{"moe_layers": [0, 1, 2, 3, 4, 5, 6, 7, 8, 9, 10], "optimizer": "muon_variant", "grad_clip": 0.5, "batch_tokens": [65536, 131072, 196608], "seq_len": 1024, "steps": 4236}
Below are experts of layer 8 (counted from 0) of a mixture-of-experts language model. Rows are named router (the router's row for the expert), gate (a neuron's input weights, with its number), up (a neuron's input weights, with its number) and show model dimensions 0-127. Each number is 128 + 24 x the weight over its row's rms, rounded and kept within 0 to 255. Numbers have three digits each.
After each expert's rows: a language model's description of what the expert responds to; "mostly gets" lists some tokens that are sent to it at least half of the time. This comes from a sample of Wikipedia text that the model never trained on.

# expert 47
router:142100099127170154171149134111110138115102130105134112116155152176121158127114085083129083139108138152131107145113120102147160130151100113107157104152153167138054179108120124161139130122162140153159093096099139111109108147154140109127151121124166167108121096131108092168153124143112145148127132130138134143113137140119126074153137154155138112087143148131138133119116138174140145155079
gate1:127061110097113117161128098114137102099123163096152086159108141164157148099127135100117134131168119097142136133145104139120145103143124097158131103140131133108098159147154117115121128112125134138147130127121147060151152119106145093126145140103081123153094138181135064172141090143148173154137121131135102138144128112096132124123090131126180096158112175106144116109134123122133149096119
up1:079130133126121149104134144129102088126108142143131167099133128110147137101145095122151170151154132156102152117120142142089118088108172141102090135081135112093170123109097127097144123141138116117123161157137120130155179093154090143133098131147161123095132171094119113105150159132136073122126134119122124116111105145117112157093127123070130162130113059143115113108116151114155119147168
It responds to: First names and surname fragments of people in tables and prose, such as David, Kevin, Singh, Rodger-s, Wal-ton.
mostly gets: " Singh", " Kevin", " David", " Alexander", " Josh", " Robert"

# expert 57
router:094110119126136142116166114113137132158120158121160085104143126109108143144093114130127089115140146127121106075096103097122131111157132113103175115149161163133103185113100136138106117129129115151136114084093092099092186118120150155109132078151148122116158126124105127130131148155162127133145125152135123135124143201113102117167139151167129142065133125093121123144103155126125154093129
gate0:111115110128132165118124126096103102135100152092128106108119114104146109113129095132144097133162124146142138141112098176150143149113180124130143144119137132126126156136172141099108143107138111154119153125113121115136156107139137147151141126175101098114186120125117105089091133154134120176173102153083134142094107158098101110164130130195134095140090077081128129093148156122109143131096
up0:134147113133096156113092142098146158107098128140099176102180123159103144100114139112147099141177131119142110138147178133158139120146102162147132136139128152133087133140120141116099150078110161126163104181138136126139150134154133162123159100174070113134119114141099140138126116176150117163160135191114092116132137132116141113134152155131149122121111135094125096088095134108137153124156
It responds to: Digits, spaces and currency signs inside numbers and amounts in tables and dates, such as £, $, 18-6-6.
mostly gets: " $", " £", " exist", " decline", " spent"

# expert 49
router:132104095147130135195162134116127109121109144107139113113098134122137154176108107137112096108132165127121110127103125090167151103168099121151167098142117133147094168110144101118133134124147101144141094117106118111132134091108139152119147067145125132094137130156127107158138167118118127190148106145121141129100144153133094134146136137167125152098145071165130111161141189141093132161141
gate0:112122155122165148144165122120091152122138161101134125095138117154108124104135123135145140149116155121119144095134122068152129117165090156117167116117112157192095137142101121135166123137105131141138161140138138136154162089127164083133143134103103139149124136190138091140168138121117118158158148128171131113132158121128067121128108108171133158114118120101126155129140105091119132108195
up0:151130168089111123130161159157115121153118124105098110117160096123073153112130097115164128113124123117154142072125163109165136131109117133132167123109155119144163173138142133095143171128117125133094122125115183139124099086124118100112119108159145140084093102167124094121171125143149118172144140149109178112079160147100120151116118136184132148127149151120132132132125114145096118131160
It responds to: Cell contents in election and football tables: digits, party names, positions such as DF, MF, FW, and infobox labels.
mostly gets: " MF", " FW", " DF", " Coordinates", " Spouse", " Turnout"

# expert 54
router:167131113109132163145116130138128166154134116099157091130150150106123163144129154141133107096130156151123101119125111099125149112154124083080149113143144140114091153119100117133081099144190179115136118128117135112090129155119129147093161100122176123076114132108113148190135102153098135151160133140140130167123132155187112127105126157189127128116143140151145125165127129129106130154144
gate0:094138097137121148104115127139121154164153086117144126134132163104147147108083143092129088094118158136138118116117129156096121147120139066120143122116130139142074133141177099170108122159142104080133128109154131126175151145110094181107135123132123149117118165139177154111135136089117141166154126129110120145123147123145137074104090166116094110131160114121106150089128139157112130143171
up0:137149121155147126151138150138095118134102102128107121130126121144088129149134132157165103130131165180109173148155121112127081083159105083113125108143104180127160139140121103125102127092094113137128171110132125139150116167133100135154128141121095117096113136158099090140122135113165092175128101126139158143122099108123078106121147165151086155116122145108161102115172155123076141103114
It responds to: Inner syllables of foreign place names and words, such as Anti-gu-a, Hispan-i-ola, Can-ton-ese, epi-th-et, plus Naval, Medical.
mostly gets: " Naval", " Economic", "ั", "enti", " Medical", " Mah"

# expert 1
router:164127115080146147135101124133114158151104141120135125114151113135094179141107121113098040128094134168119100138104121123122102139156106124078139115133148147123080141106129115148129151137170132143119126129087138108084145145162128103106120114136153172098097115107117138154116140129129130153160148149104127143127140167157108082177115151170165128090136139121118120149154177104090134134120
gate54:118130110142139136172124117155098139101130101153102135103188107138122157146106093127136116120052143105121107089147182115124097122128086130134132091127126138147123096116104129144115095153164080126126158125095104108134129144132120112140101131164159109086109163097160110122131114122144142150110144127119134148151094140161140115129089129136151174127135148096146182188115157147133117100093
up54:137157107142129166104130145123112103092131128132103104093150120131127151134155121096110093116080092146136115137145145102123110137178069123110098162163178145132104106114147132139133145163149108124130149144125146093167166123127134116122121128129106089128106143094126094141129134127166097150160136078101115168136089150110155108144108144147146119125128156100133154161101189155134067112147
It responds to: Short pieces inside foreign or rare proper names and words, often accented letters, e.g. App-en-zell, Ban-ík, Solskj-æ-r.
mostly gets: " Hong", "ü", "ñ", " Bah", " Rhode", " fun"

# expert 5
router:156124088144138168147147145124133122121128137120140108120108134139116162147104124156080104113119174161107120094122094115146186112150117109104153146127148134135090143075126145132108110139138130155141080120096135099094169142082121164110147104147118146113136105134134106189124124154106142145134084140119130090080169139156093123147106135150119117081117168146119123171082141145124156147132
gate0:132123100162124138076113102130083115116125136138116119113108134117148147155102098182110127089128132141133143125141115118139163124150160092115141139177117138066156164109140163129144124162165084173157087118119078176162126112106101144147156140157116117121139115115150102070122121132115134127150137104122154118077133119125137102114130153135164157112142170098150153118127098134114157131092
up0:100140142118101125123149114140141153118089139109147161162119142067116130145125143126173126083128128105085143131129172153139139166066122194145109144158140113122101162114083121133121146150110173145174107165153130101137114138121149107166101093094119141122118124143102142184148149104111125135122099109147151130136102135117147126136128083134156102146177137086113128138109132148159142129109
It responds to: Word endings and words inside titles of songs, films and albums, often capitalized, such as You, Love, Something, Let's.
mostly gets: " Your", " roof", " going", " You", " bomb", " Match"

# expert 23
router:132122118107128135135128141167122149133106157117166136117112146135134175140084147134117082081118155179122096138122147116118134140161129096078152121123137111086074133100141130120108124129138145184122132123114106118084144135142088114132144085152142139098107098133110143142108137108092162133144121102110129170089147186175108109177096135185106123107129126111108114137135154133088111134117
gate0:117096097121136110116143082147150116129121135109145137104131120129128149145156134069126132128107185178151108103137133074126118155140125095123180120121130137109103160128143111117133115134183129137132160174086150124102133095138156119144121132129121120124116113087121185091148132145115140150168131122106118159086091098141154107147129088155144158138142106115101141127131147154091089162070
up0:088147110111125139137099128119161141114152176106123115123126126124120129155092112123145117105159142104129122108122098130138126124124133112180142158093148119096120138136103145127133108175117131178147145151107118102099112137165102130179088135117105105134171090131108163140164123107106103107162105102138131142085135113106124171146108097111107128118167158148146122148106069155051123117087
It responds to: First piece of a capitalized name or word, such as St, New, Can-terbury, Divi-zia, often in lists, tables and Thai text.
mostly gets: " St", " syn", " coll", " Cre", "St", " New"

# expert 12
router:171073094151160178146126123145115150122121146094161102111131128177101186115125147076131102138148127152108120139126087124175170139167123107077153105116140126147082151110093125137132125152146144147129110105077129099107139152126102146138137101126146192113112147117100112177128127132117151148149111124121144134123148136123122100140123147193126134103117148125135126144138156131129150138092
gate0:191140169131090161161103112138114115133098099163117152107125120129117153151092118115135136133151116115122096149128107113124121145155093132145174090101096116142104123108145151154145148159145120186119174154107191124137138116115122130148156143130141152142142135149139137103117128131193141131140124133132170123130180110155135083121172112176133158138121123127146107180127180126118134150134
up0:130095143128119052135137134142132121121094115107154119166148134194099118100121128099118115146161101140096118123144159167098137121179147110125113110114136149160128116171108115125089115124146096113120100135088127117120130125140109105157109127126166093155140117128125115130135082116119149170117118108120158096116161118118139164203151097108169110137122122145132102176084153102131140103144
It responds to: Word pieces continuing personal, place and genus names after an initial fragment, like Bruce-ina, Jose-ph-ine, Carolina, Ha-q.
mostly gets: "ij", "ñ", " Len", " Nan", " Kir", " Gan"

# expert 18
router:133119120129177144154127145134121116162121152144170126108148134113165143126102143130082092121125160122100089121078116099091163138109147093109116115147173119134110144106116137128144152139136100124162109070125089131123172111125133104093174112161141163107125159125112114140146137137107100125147136133127137130071152193101087137157134139128125140127127160110141097152158159129104157090085
gate0:136160115113125149101150146134131126142087141157163107151091105103103117118125129164107171139104134086094132147123123103105150142120130087136139154151163130133113092121178101144147126150148070099153138138156136113155159130087108131104160090109101120130146149137105109174150118139059133105124145137121133111084113113108085113127170157151141059148147137141115125152122149138112107101142
up0:122135122090140140096094116112163140192127187126117126138116101113069135099127123163065164102168101139104145130117134109142145172141182092130101137113120155176119129128152114113106148125139136089130128115125094136123117103160134119113100113116113123143140127094148132128130134158114107115146119085113165149108138183157124107155160127157110160127138133099115133158121136158080106096143
It responds to: Digits, decimal points, dashes and unit words inside measurements and statistics, such as 228.31 carat, 1–2 mm, million, percent, °.
mostly gets: " million", " GF", " mm", " billion", "′", "}{"

# expert 58
router:168097110121138149186144169130105128135101129118154117089152144119096126146110125105107113116091143131117112113115156086133156080176139086117124132134151119143100137115128111141138153129126099167131094118139112141091165129087128119130178124134148143091154138125126131182131137129077123104151100159118112104075144144149066108138075124143098151112104150099107112140122148123128117082120
gate0:120094134135133168151108154104150156128155135105104118127170134086126101148142119122056152106137163145153113100152100102135122119117164151111100115129151145136101154143136101129147119124153088128155159062084135147130162106122177129147118133107144142130127160133095150108114124142085116124109159136204083134114148148141132166121106119146115168086157116128152131105128141125137123091113
up0:125148126117155090126138104161131129119142083161156142197106106131179140127135141138137101113140124113144181195069112134130149121102141140118103130135113114083146137124091144109094172131119149102113149145170154135109116101157119126117095141105124133161132152150118114170128122146146108130124092083147159084172136138125098113143150119123147119081161127119104131120099166116135161112135
It responds to: Uppercase letter pieces of acronyms and abbreviations, such as FA, FC, UEFA, NCAA, WBC, OCLC, often in sports or codes.
mostly gets: "FA", "FC", "CS", " US", "の", "AP"

# expert 14
router:130112094165189150221132150134124113124088112120146074096135148132151131148118094129115096124105156134145098129111122060136125094147126113140137091158131155160098139112151118127133150124115109141155070122110129124078143137112125119114166113123155130131126124123128108191135121141084122122150127137110117146097101132133111105164105125140156165092146142140142141141120137167122159135116
gate0:110145107134134117181112138136130095148127094138124124132137159113138098134158102131159135125132131142112158104148160139134123120132112132104133098171150178138113137119128171113143124131103122071135142152097107106104156130155093081112185118149103118139140128147116098173168136164121081119137098097119103087154116125095131159114148173138128155121128157082115101086142077169108135111097
up0:100100140069134144153176115096106158137172157104132133052134147084116146082179107146165131156127146183133113095171130106101118106086132087151140101106114134137102102147141119102083127142088121116144148118145106114124138120144130090124146118103118159124116130134157146102134114144156121122134114107112151120154114139140134135114151109114105131114087108095128079109119103128142129155157
It responds to: Final words of proper names for places and organizations, like University, County, Street, Stadium, Records, and country names such as Mexico.
mostly gets: " Records", " Stadium", " Cemetery", " Corporation", " Islands", "shire"

# expert 63
router:151097115121159147159153124142117133141090148110131118134126116150096163140094123091107071128121137126112116152089118138141165115189077119085152110135136166108066168101123116164138142126189123159147105120112139100108126144141135139122137121131153179117100111110113130143128176125126137157133135126116128147127173138126126084180111145169141117080132126111104107126140149158116129146089
gate0:118098119163135114171128120130096110145108138074122124148112121150137121136154109109185087133149117151104124127125141109172125148155119123160132156130137134129069144118141127138108119102140133186153114136051107135193136136131152126123173139122101131137116141111125146127117145167116155129143132125122137148134070159082123091146087112100146143084142109115141065127120106155101128129144
up0:109101178126131108146120105144124125114116160123082127143088129146118115105156138098145092154150129125137100099079111140154121106161101102111128136103138107126124148116141123154102082080171145186155109105114104161163099132110144121136165083124100145137090136125141146119150105142099144128114120151095133145099127168119141070159119113135152121101110075124092090125116128183125110119131
It responds to: Opening pieces of foreign personal names, usually surnames in tables and credits, such as Bol in Bolesan, Mil, Abdul, Mar.
mostly gets: " Abdul", " El", " Ger", " Kam", " Sir", " Andrea"

# expert 6
router:128126148124156135121153144131129146156117149110179101118117163134194155147096157111114092119137164140114055105113084119143147114169103120116116082141138127116112145110129155120117134125133130109168125109113117127120179135134096156098143112146187149135137127086133128176132163131109165131135118174090114135131136155123089116148158117137107136116091102140129130171169159101115160107119
gate0:161127157153184126141114116135110115156109122128108149131127155150163134122088146146130129110121119124130118125126113107140097132157087175116097113164145090100134139116138127103135147148085103133151152149133139154113192100108117131117134148153133175150114157096160139131165111143104159175085101215078115129152138138135105136125124126163134140121146140155134112162144163091141150124097
up0:108160111106099153155069153144116155155111137139116157153143106108116091112085142079108137108163116133130116121112113096145110122136099111155125140142157101139091116152097114125153155136117104125103124131104146112138107146068148162104165115132055120171168107119070070099141129103142140149148153115116112150133130115109108089156114122127145173126136116139114130129104110087140115140125
It responds to: Colons and values in taxonomy infobox lines (Class: Insecta, Clade: Eudicots), plus digits in dates, ages and table numbers.
mostly gets: " Animali", "Species", " known", "DST", " Clade", " Votes"

# expert 29
router:146104114113129126129115131133121147114118151112149104095153128144098156174085139113137082102118119121083111109117109135159126104178128102116148100122144145117080167088092124126119154107149148170137098103082105149101143122103119129117147114144136166125120107119106095142142166130106140124166120130119137099092174159163117090157110177169140107063139134127104139147128149181134133113146
gate4:138174090116140139112131147124138132105132133149166137106100116136107167148122133200126101098107135139083113133121090162117116148174123096129125114170079142128111065132077098160119174128115155155132138084131100168077111149118117142163140117122110128117108125148121120123095150116130114126160128122080134134074135137178118126141087156132096116100129131131138134153112136141125100116111
up4:113133160133128151107119149141113131113121134104167133123168158160131141142135080133175104097143119105125142153099171127116083083179125119146123139152076070130125116133113117103111132124165131097106146158090128105119117140098135124147129134136165101144161099120147104155153075115131140147105090132124131155128163159138100151175158136129123175107100177150107118121129155156127116105171
It responds to: Single letters or short first pieces beginning names and words, such as f, F, W, Mc, Kh, as in Beer-f-est.
mostly gets: " f", " Mc", " McC", " F", " Kh", " Sc"